Weights of a small mixture-of-experts language model, trained from scratch on English Wikipedia: 4 picks a token.
Below are experts of layer 7 (counted from 0) of a mixture-of-experts language model. Rows are named router (the router's row for the expert), gate (a neuron's input weights, with its number), up (a neuron's input weights, with its number) and show model dimensions 0-95. Each number is 200 + 20 x the weight over its row's rms, rounded and kept within 0 to 999.
After each expert's rows: a language model's description of what the expert responds to. This comes from a sample of Wikipedia text that the model never trained on.

# expert 1
router,175,202,197,169,176,188,208,212,197,209,189,196,225,161,181,225,169,204,223,217,171,243,191,190,200,207,202,188,179,201,218,221,215,198,217,228,195,152,212,191,229,221,185,187,231,194,203,184,185,225,216,203,209,201,223,191,221,213,214,177,220,182,205,193,241,194,184,173,146,199,228,216,179,167,212,199,192,193,217,199,217,193,177,230,211,184,185,201,229,207,212,213,178,198,216,182
gate1,222,188,199,199,196,204,234,190,201,195,199,208,198,236,214,230,194,183,204,201,160,231,240,196,183,160,182,217,182,180,181,164,194,184,240,219,196,166,196,208,196,155,189,192,224,214,163,204,194,185,217,235,211,208,200,200,250,185,212,197,178,228,204,196,183,214,210,212,193,244,187,174,175,198,209,185,179,212,217,195,204,188,215,167,165,217,192,215,242,207,205,203,212,210,220,199
up1,178,200,213,191,166,200,192,203,194,187,203,209,214,183,213,172,196,217,206,207,202,200,212,156,202,226,205,188,182,229,202,194,187,202,186,216,216,200,188,208,191,204,197,191,175,219,215,204,220,166,207,170,187,209,213,217,166,169,208,192,211,182,214,205,200,211,213,181,192,213,243,161,196,184,219,225,205,199,179,186,188,188,156,213,244,193,203,189,217,194,244,194,176,214,208,192
It responds to: Prepositions introducing a complement after a noun or verb, especially of, to, for, with, against, e.g. access to, sweep of, cooperate with.

# expert 23
router,201,176,162,192,240,214,203,187,211,228,176,200,219,197,190,209,229,166,224,182,202,223,188,218,216,175,216,175,198,203,179,215,217,173,218,179,206,204,223,187,186,185,193,240,212,199,181,194,209,184,203,203,198,214,189,186,182,220,219,183,211,215,200,195,210,190,205,215,179,225,211,192,208,173,198,185,165,211,257,173,206,173,196,226,171,160,167,202,174,215,225,222,232,190,205,166
gate0,188,144,183,214,187,216,212,208,193,188,219,205,187,219,173,190,193,187,195,204,221,176,221,219,198,169,204,200,190,219,192,220,180,198,219,203,217,198,169,204,207,194,196,180,195,207,196,179,190,197,208,215,156,182,209,231,159,195,202,194,201,222,203,239,192,227,209,217,188,209,143,198,189,213,192,226,262,241,208,230,228,214,202,149,224,207,235,206,222,184,189,196,182,160,209,219
up0,187,240,200,190,194,184,196,215,207,184,189,193,189,166,207,231,191,201,203,215,164,225,182,187,183,227,211,204,255,203,193,197,209,215,224,254,198,213,216,186,210,185,205,209,240,182,225,201,202,212,208,212,220,207,206,201,247,197,194,193,186,186,217,172,184,245,199,201,209,201,236,214,184,200,189,189,197,184,216,149,169,188,201,211,194,194,196,175,174,223,193,197,210,197,207,171
It responds to: Determiners and quantifiers following prepositions or verbs, such as the, their, this, such, every(thing), same, own.

# expert 47
router,213,186,201,219,184,209,195,185,223,203,190,188,204,165,197,197,176,219,158,210,205,213,176,186,150,200,189,251,184,190,219,202,192,227,190,184,179,171,201,216,164,238,188,197,199,178,226,183,216,209,182,219,219,201,221,167,196,220,205,244,214,204,185,226,164,210,218,203,209,170,228,200,185,210,215,198,171,198,226,196,192,211,203,222,207,224,231,212,184,199,235,170,220,181,198,222
gate0,175,207,184,220,207,190,187,225,211,209,188,199,178,198,270,241,204,222,203,169,193,229,176,201,169,201,194,232,169,186,217,173,211,235,206,192,194,182,184,204,228,181,206,220,176,177,197,202,196,201,215,222,175,258,199,230,191,203,167,212,182,168,199,192,197,193,192,183,174,215,214,236,177,225,226,193,198,188,200,165,211,221,194,171,185,217,189,189,174,207,204,172,187,234,219,194
up0,209,198,219,232,207,148,224,206,207,191,214,219,181,204,189,239,184,233,214,197,202,181,195,190,201,205,210,188,200,198,192,193,187,220,180,180,199,187,200,188,209,188,217,195,190,168,212,195,162,201,191,217,164,227,199,227,188,193,199,221,193,241,253,202,214,196,198,208,215,203,215,189,168,247,215,205,183,194,185,212,192,256,195,200,199,234,208,236,170,166,221,167,186,207,200,165
It responds to: Place names and their endings, such as York, London, County, -ville, -ford, -shire, -ton, in biographies and tables.

# expert 63
router,229,195,173,220,222,221,201,201,218,193,223,229,205,222,176,198,208,229,207,202,180,215,166,190,187,160,218,187,201,170,218,182,196,183,225,169,202,205,222,210,197,220,211,190,175,212,182,212,203,205,220,157,213,180,226,197,232,188,200,199,229,189,196,174,217,185,237,190,209,230,182,160,224,219,193,212,180,212,194,211,183,199,193,191,188,193,224,193,230,197,199,215,195,191,192,218
gate0,197,186,187,231,185,201,231,189,190,225,195,212,204,220,187,219,215,201,220,227,232,189,207,182,220,188,194,214,194,194,203,198,233,184,233,166,210,182,226,204,207,203,200,190,219,194,198,226,212,169,159,173,218,191,223,191,193,165,183,217,180,193,210,188,189,212,214,221,196,206,177,167,176,196,217,230,208,193,175,195,183,199,236,175,196,193,210,216,240,191,185,173,190,195,219,219
up0,235,237,206,179,215,184,170,226,189,211,198,190,225,179,185,198,164,213,192,209,149,204,184,169,203,225,211,199,187,181,215,194,191,221,176,218,195,209,195,175,174,201,233,217,172,202,217,187,208,238,218,204,201,187,170,207,216,217,198,192,209,183,185,195,198,195,157,187,191,182,217,236,238,231,221,194,197,188,216,184,215,196,159,206,216,231,190,169,207,218,291,219,162,203,153,186
It responds to: Forms of be and have such as was, is, were, been, had, plus more and most after them and the adverb ending -ly.

# expert 15
router,187,211,210,213,178,217,207,218,192,206,235,203,189,204,211,191,163,190,204,199,189,204,189,194,227,185,213,211,227,195,205,210,203,168,202,177,221,195,204,218,227,200,198,213,191,217,215,177,234,200,190,199,256,184,159,172,194,195,169,182,211,181,221,169,200,193,206,206,208,226,225,219,214,185,200,209,189,212,210,208,198,207,217,173,233,208,188,154,205,220,224,223,185,238,191,172
gate0,199,173,210,200,216,215,195,213,201,173,242,207,200,204,214,181,205,229,250,187,209,201,213,216,193,204,204,164,257,220,185,212,188,202,184,172,198,201,221,205,234,199,176,226,208,228,172,193,199,173,231,216,251,205,186,173,182,195,210,166,184,212,156,182,157,222,204,201,199,195,212,213,226,223,211,187,195,193,168,221,188,227,218,176,201,226,160,199,222,177,182,171,197,208,178,218
up0,202,173,208,192,207,235,201,189,191,197,224,197,183,191,205,175,219,190,196,179,172,208,229,211,208,202,215,178,217,212,186,217,200,144,222,188,210,193,228,197,248,203,194,163,216,190,219,190,184,198,178,213,217,206,207,184,200,197,173,175,224,193,194,168,165,182,201,197,196,176,204,183,210,220,180,165,192,234,187,180,204,188,190,200,202,229,191,170,180,169,199,189,199,189,216,219
It responds to: Single capital letters in abbreviations and codes such as AZE, 4A and APIs, plus byte pieces of Chinese, Japanese and Thai characters.

# expert 59
router,198,214,172,173,237,232,192,226,209,195,186,229,234,182,203,199,234,225,229,212,163,220,169,195,183,216,256,221,205,197,225,215,228,188,194,247,207,170,194,217,186,210,211,208,202,189,210,185,209,219,210,188,200,180,206,198,196,210,243,181,229,194,194,185,213,182,188,224,211,168,232,182,209,218,202,204,207,172,198,186,177,179,191,212,190,175,196,206,189,191,231,212,216,193,191,178
gate0,186,191,185,232,197,213,187,196,227,192,195,168,192,202,210,214,150,192,201,206,193,148,196,238,192,177,168,222,223,213,183,203,221,195,197,187,187,202,189,194,200,192,188,202,213,223,185,229,182,168,199,225,216,225,208,206,200,219,194,206,195,230,212,166,221,193,198,231,199,203,194,195,215,198,216,200,228,218,217,221,199,179,197,193,165,241,203,206,217,211,200,209,215,166,181,203
up0,225,192,217,190,181,180,196,202,193,194,257,218,201,194,195,146,204,201,217,169,216,212,192,203,201,211,214,230,199,213,210,234,192,194,197,177,210,210,203,204,184,208,182,216,198,196,223,195,182,208,177,169,231,217,180,205,192,213,207,203,227,217,175,203,214,239,203,203,217,162,196,225,200,189,195,190,180,206,243,197,196,182,241,202,199,138,133,204,198,147,190,200,200,182,180,190
It responds to: Main verbs and verb endings after a subject or auxiliary in narrative, such as won, played, served, finished, enroll-ing.

# expert 40
router,180,203,189,204,185,198,193,197,237,214,212,184,187,153,223,164,188,229,231,212,207,217,209,203,214,222,221,229,217,178,230,232,157,197,202,219,152,203,166,202,153,223,225,198,212,207,202,232,205,212,182,202,195,197,203,187,172,182,197,210,207,193,187,191,172,172,193,205,194,211,232,159,210,172,213,180,202,208,209,214,197,177,206,173,192,227,192,176,211,164,205,198,200,151,206,193
gate0,180,202,209,153,225,172,214,213,247,199,206,199,174,199,243,217,180,192,164,206,206,186,219,228,207,216,207,180,158,186,222,192,186,144,205,234,194,188,181,185,207,230,164,185,219,200,214,186,188,202,179,173,182,173,200,178,209,207,176,208,212,218,193,197,206,213,237,224,199,195,186,195,220,192,200,204,198,230,240,214,205,206,210,182,202,193,201,187,188,200,195,212,167,190,183,198
up0,220,187,214,230,174,198,187,206,148,186,161,208,233,192,207,218,216,208,216,175,194,160,203,195,209,204,188,175,256,228,196,171,203,265,215,180,233,225,213,218,216,215,177,217,233,177,213,191,210,172,206,211,197,200,208,229,214,198,233,190,206,216,224,167,187,209,160,193,192,200,217,151,191,198,208,187,176,182,182,194,208,216,182,203,207,226,185,197,215,214,208,204,224,218,157,196
It responds to: Inner letter pieces of non-English names and words, often Slavic or Hispanic, such as Czech-os-lovakia, Gonzá-le-z, Str-uv-ay, plus accented letters like í, š, č.

# expert 25
router,239,204,194,197,223,205,222,201,225,203,233,238,213,197,237,208,181,181,209,185,214,208,215,198,185,197,179,170,173,208,200,199,169,231,239,212,219,206,181,222,211,205,181,190,194,209,230,179,228,189,176,183,208,212,221,179,229,232,192,187,189,196,186,169,208,211,155,191,189,221,182,174,182,210,178,223,166,217,202,204,233,196,228,218,225,200,215,163,209,198,197,207,213,185,180,203
gate0,179,182,195,214,222,194,175,209,193,228,194,191,199,232,227,233,218,209,202,216,168,182,171,192,195,173,212,180,207,185,174,211,241,200,202,171,218,178,218,179,144,176,205,168,245,203,201,170,174,204,185,154,190,184,208,223,185,218,206,208,200,170,216,197,219,188,206,200,186,198,197,197,209,211,228,192,179,206,203,216,204,220,191,195,174,218,214,202,209,198,208,216,154,201,207,205
up0,198,210,208,199,190,217,212,161,222,190,196,207,189,156,203,164,185,177,193,178,216,231,237,218,178,204,223,221,217,243,241,211,204,187,206,257,204,206,189,222,218,181,164,230,178,189,215,195,200,166,198,232,208,232,183,202,199,216,199,183,178,227,201,170,197,197,212,208,230,225,227,223,184,217,183,204,184,209,189,205,190,188,208,197,202,195,182,221,194,204,192,171,215,182,215,189
It responds to: Words that join items in lists or pairs, mainly and, commas, as, or, but, &, as in first and third or novel, 2018.

# expert 8
router,213,153,217,233,192,178,193,181,236,194,199,199,186,233,197,188,209,201,204,233,205,206,184,216,217,192,218,211,194,233,193,174,214,203,204,181,229,164,198,210,147,187,169,201,202,202,197,221,218,180,168,226,181,179,222,225,199,210,206,193,235,198,183,201,174,245,228,182,180,179,207,177,193,208,180,188,223,177,179,211,189,208,189,188,227,209,195,213,207,197,194,237,173,209,163,183
gate34,180,205,223,209,171,183,222,177,194,203,217,203,215,208,219,196,203,177,224,195,215,184,205,206,218,188,200,190,193,190,207,208,202,189,169,198,216,247,204,208,193,216,185,226,207,198,206,218,156,234,186,199,222,193,198,191,188,206,226,204,221,175,193,217,217,220,190,212,189,190,182,183,192,229,207,172,222,229,192,202,146,222,216,184,227,203,221,188,212,175,263,232,167,196,183,177
up34,193,205,204,225,180,237,213,210,187,201,198,218,199,190,212,189,170,188,166,144,184,231,229,197,172,193,188,184,219,208,165,213,188,173,225,157,209,186,180,182,219,204,208,202,175,151,218,212,188,191,209,210,204,214,251,162,191,182,239,228,196,224,202,214,212,228,217,194,207,206,187,187,207,176,213,196,216,170,227,187,243,210,182,225,203,184,239,200,233,183,184,185,180,191,180,206
It responds to: Number tokens inside tables and score lines, usually between pipes or dashes, such as match statistics, tennis set scores and list numbering.

# expert 53
router,195,194,191,180,197,188,200,208,199,187,212,202,187,210,179,183,192,202,197,212,175,192,217,200,198,196,243,257,191,227,200,220,209,166,200,205,208,186,180,214,203,217,215,214,192,178,219,174,209,237,193,211,176,160,197,213,208,193,201,190,192,210,171,239,206,210,211,190,188,183,244,224,206,177,203,188,209,197,197,227,225,206,182,154,214,223,215,175,221,209,202,217,191,220,182,180
gate0,194,206,216,182,219,185,194,206,163,165,207,180,180,204,189,194,212,209,213,177,222,223,171,161,218,201,233,202,221,220,176,147,197,167,190,200,209,208,169,217,191,232,207,193,219,210,265,178,190,223,184,201,207,174,213,224,207,200,187,220,181,219,183,202,198,197,196,203,231,193,165,168,203,213,203,177,175,192,186,206,217,218,181,194,198,189,209,155,165,188,200,191,208,256,204,219
up0,213,159,216,205,203,190,209,199,220,224,180,154,210,243,211,217,217,199,167,214,222,156,192,210,186,201,188,199,218,182,239,187,204,192,223,185,194,187,193,206,197,239,198,216,172,241,203,180,191,185,198,173,208,198,204,195,235,207,209,188,204,196,195,207,196,171,201,195,206,221,208,227,180,202,208,235,178,212,135,186,193,198,209,198,213,165,232,230,186,210,221,210,181,199,215,182
It responds to: Single capital letters and short letter pieces in codes and abbreviations, such as asteroid designations 2005 PT, SR 14, N University.

# expert 62
router,187,206,217,234,188,219,222,189,196,175,206,195,178,210,189,155,223,200,168,201,196,236,159,193,178,193,252,255,210,200,237,197,206,172,203,187,205,198,196,213,214,155,183,197,192,205,200,202,196,175,195,218,187,238,173,179,196,247,214,240,184,215,186,222,181,209,205,213,206,191,201,214,171,203,171,210,182,196,194,204,194,207,219,186,203,208,194,211,164,217,182,172,173,192,180,185
gate0,188,238,183,222,194,209,207,166,252,189,187,223,221,174,175,208,202,246,230,191,174,195,211,209,177,192,201,230,182,190,234,208,192,207,184,193,209,216,214,189,220,158,182,186,206,239,168,226,191,187,192,209,186,209,187,207,230,199,180,194,192,190,191,184,156,199,175,225,216,217,190,212,185,191,220,174,214,208,207,163,184,183,240,197,160,233,198,214,166,235,208,175,178,201,220,201
up0,187,191,181,174,210,210,215,221,175,223,195,200,181,196,217,176,190,189,196,207,201,176,201,208,223,174,190,179,201,205,206,206,212,203,210,184,163,188,211,202,185,199,198,175,206,162,233,183,183,217,187,166,223,171,198,218,207,196,213,220,223,197,205,184,200,194,211,159,166,185,179,180,195,204,220,213,202,203,175,202,226,224,199,210,217,202,219,186,213,177,182,205,197,184,219,232
It responds to: Ordinals and title words in sports and awards contexts, such as First-team All-, Third Star, Best, National, World, Cup, New York.